config.yaml
hidden_size: 128
d_expert: 32
moe_layers: [1, 2, 3, 4, 5, 6, 7]
router_score: "sigmoid"
routed_scale: 1.0
router_noise: 0.1
init_std_router: 0.00712
lr_router: 0.00229
vocab_size: 2048
norm_eps: 1e-05
tie_word_embeddings: false
optimizer: "muon_hyperball"
learning_rate: 0.00979
beta1: 0.95
max_seq_len: 256
Below are experts of layer 5 (counted from 0) of a mixture-of-experts language model. Rows are named router (the router's row for the expert), up (a neuron's input weights, with its number), down (a neuron's output weights, with its number) and show model dimensions 0-127. Each number is 50 + 15 x the weight over its row's rms, rounded and kept within 0 to 99.
Before each expert's rows: a language model's description of what the expert responds to; "gets" lists some tokens that make up at least twice as much of what it gets as of all text. This comes from a sample of Wikipedia text that the model never trained on. Tokens count by the router's weight.

# expert 15
What it handles: Biography prepositions, articles
gets: " the", " in", " was", " from", " his", " at"
router:44 48 65 69 68 11 59 65 52 29 73 66 66 42 50 40 53 42 31 40 45 73 77 44 41 51 31 43 60 62 49 53 55 41 42 47 56 56 44 55 37 66 95 48 58 57 46 27 50 40 70 63 47 60 61 48 52 55 71 74 48 50 53 59 46 61 24 53 54 44 54 42 48 36 22 59 59 53 65 57 49 78 35 54 67 63 26 74 57 37 65 45 46 65 40 73 31 32 32 68 30 64 68 54 59 38 54 26 60 35 27 49 41 30 36 26 89 74 56 36 37 61 40 30 40 40 66 14
up3:27 43 55 47 60 54 66 72 51 46 71 63 43 56 52 70 52 62 35 33 47 57 60 52 38 43 42 18 67 58 66 53 71 44 37 35 58 63 37 56 28 28 63 51 63 27 60 12 99 48 60 39 62 15 36 54 37 31 60 49 56 25 47 68 53 41 59 25 50 49 66 49 56 54 42 36 59 26 35 29 30 35 48 46 49 52 44 35 60 40 30 40 50 87 54 52 38 43 46 64 65 58 58 65 57 61 48 59 64 76 51 54 45 51 78 82 31 47 60 28 50 54 35 53 27 56 69 53
down3:25 42 33 32 52 20 72 58 49 40 54 49 34 44 74 28 44 60 46 58 52 57 56 32 56 42 70 60 38 44 57 62 48 52 36 50 28 43 71 39 40 75 69 66 56 35 76 62 36 27 30 69 40 70 68 55 72 51 40 39 60 32 58 25 52 74 76 29 45 23 52 49 59 66 49 73 65 53 84 54 74 25 35 35 45 63 62 50 42 37 55 61 33 49 59 42 40 43 33 20 59 51 52 64 39 61 58 41 25 25 57 50 44 76 20 29 61 60 64 58 50 68 62 45 45 38 52 83
up4:57 75 50 83 54 76 36 44 52 29 31 66 57 72 47 29 50 30 39 54 38 74 52 42 54 71 41 39 46 36 45 76 52 90 53 38 59 43 55 55 46 34 53 32 65 50 46 58 40 42 67 69 68 41 46 46 54 26 44 49 46 54 59 49 52 24 44 52 48 45 61 69 42 26 45 62 37 23 55 68 94 67 39 35 45 35 40 46 62 15 54 65 56 39 37 57 81 57 64 24 57 60 56 08 47 31 49 58 51 32 60 69 46 39 68 51 17 51 62 65 52 31 44 49 63 64 50 30
down4:50 43 33 43 50 11 28 24 43 44 53 34 75 50 48 67 71 37 46 67 47 41 40 56 67 50 46 52 62 54 56 54 39 32 54 39 59 67 65 49 42 47 42 71 59 65 48 50 47 37 44 34 32 69 81 66 30 65 36 47 49 60 38 35 46 72 70 56 52 42 32 63 62 45 61 45 66 75 71 57 45 50 35 59 51 72 37 56 29 78 44 66 12 20 31 45 36 70 47 17 71 47 51 52 22 56 50 52 44 68 42 30 47 53 22 22 77 68 54 71 56 81 47 36 52 52 43 69
up5:41 62 55 49 40 56 51 36 43 53 52 27 55 49 43 59 36 38 59 31 59 57 41 38 59 67 57 54 12 20 41 41 47 68 49 29 26 51 42 60 77 64 49 46 26 28 63 39 54 37 45 79 36 75 43 88 55 39 52 78 51 66 56 46 62 45 27 85 72 69 32 70 65 50 53 43 66 63 64 36 53 58 47 48 57 44 37 22 40 39 51 39 74 49 48 56 73 81 39 74 66 30 53 53 71 45 60 60 39 27 46 32 26 71 26 27 36 50 25 62 53 40 49 55 68 66 47 49
down5:78 55 35 35 51 55 59 31 65 30 66 65 42 46 74 54 24 49 48 41 79 44 49 51 42 41 63 61 62 74 59 42 55 59 55 28 49 47 38 33 30 19 40 55 39 86 56 56 35 69 63 52 22 58 37 19 67 45 31 46 44 34 40 38 64 63 59 45 17 27 69 48 44 34 37 46 43 24 49 34 50 56 68 33 61 64 73 80 54 40 81 61 45 55 54 54 23 44 48 35 37 85 47 75 41 57 62 46 34 73 29 66 60 43 69 55 48 56 73 45 42 43 45 62 67 34 59 54
up6:47 33 52 41 53 40 48 68 44 61 38 47 49 65 68 59 55 51 67 44 23 50 62 40 68 20 55 59 40 39 41 41 31 45 68 76 76 44 53 30 67 43 30 74 34 77 45 36 32 37 49 48 66 38 63 43 37 76 62 41 34 64 52 58 26 29 73 78 49 62 53 84 80 66 86 48 46 61 40 56 63 67 57 42 50 44 48 35 28 40 48 16 36 48 26 17 22 39 51 42 52 72 38 53 53 47 46 37 67 48 56 66 49 62 38 38 49 33 51 65 65 47 42 68 31 71 65 32
down6:57 55 57 38 44 62 54 39 37 31 42 70 32 60 31 35 36 51 33 86 54 55 73 54 31 62 70 21 27 37 29 55 80 74 61 24 61 36 52 70 69 50 50 44 74 57 49 64 44 21 55 63 62 26 33 67 64 37 46 62 38 30 17 29 50 61 31 22 72 71 56 64 63 57 22 46 44 51 39 47 41 44 50 49 56 40 46 44 51 71 45 83 46 47 65 41 48 25 43 53 68 46 52 54 43 66 42 40 41 47 77 41 65 47 54 50 49 60 57 15 45 64 62 67 79 44 59 56
up7:37 59 38 37 82 32 39 54 82 64 50 51 24 36 41 71 39 54 41 48 62 52 49 41 42 41 32 38 37 75 39 20 68 53 35 29 53 40 46 49 40 48 50 66 16 42 46 65 55 76 49 38 51 32 49 70 93 53 39 54 39 31 34 68 50 44 27 48 58 57 55 65 56 50 53 50 36 49 65 56 30 28 50 41 68 82 64 50 62 63 60 51 55 20 38 80 20 35 82 65 52 50 58 52 70 66 53 45 31 48 82 38 34 42 61 70 50 30 46 54 44 43 35 51 79 55 54 63
down7:47 52 77 87 43 46 60 40 25 51 54 72 62 73 58 60 44 42 59 47 45 44 85 41 40 18 38 33 41 36 52 44 43 33 82 51 51 63 47 89 72 43 22 58 59 60 35 35 31 51 61 17 54 39 42 43 35 30 68 53 77 32 60 52 64 59 68 64 63 39 33 43 71 36 49 62 57 47 52 29 29 51 47 78 40 41 47 36 54 47 31 38 40 56 44 49 46 61 46 61 67 51 44 43 42 46 43 78 77 50 56 41 72 31 50 26 25 51 58 28 45 52 58 57 32 48 67 84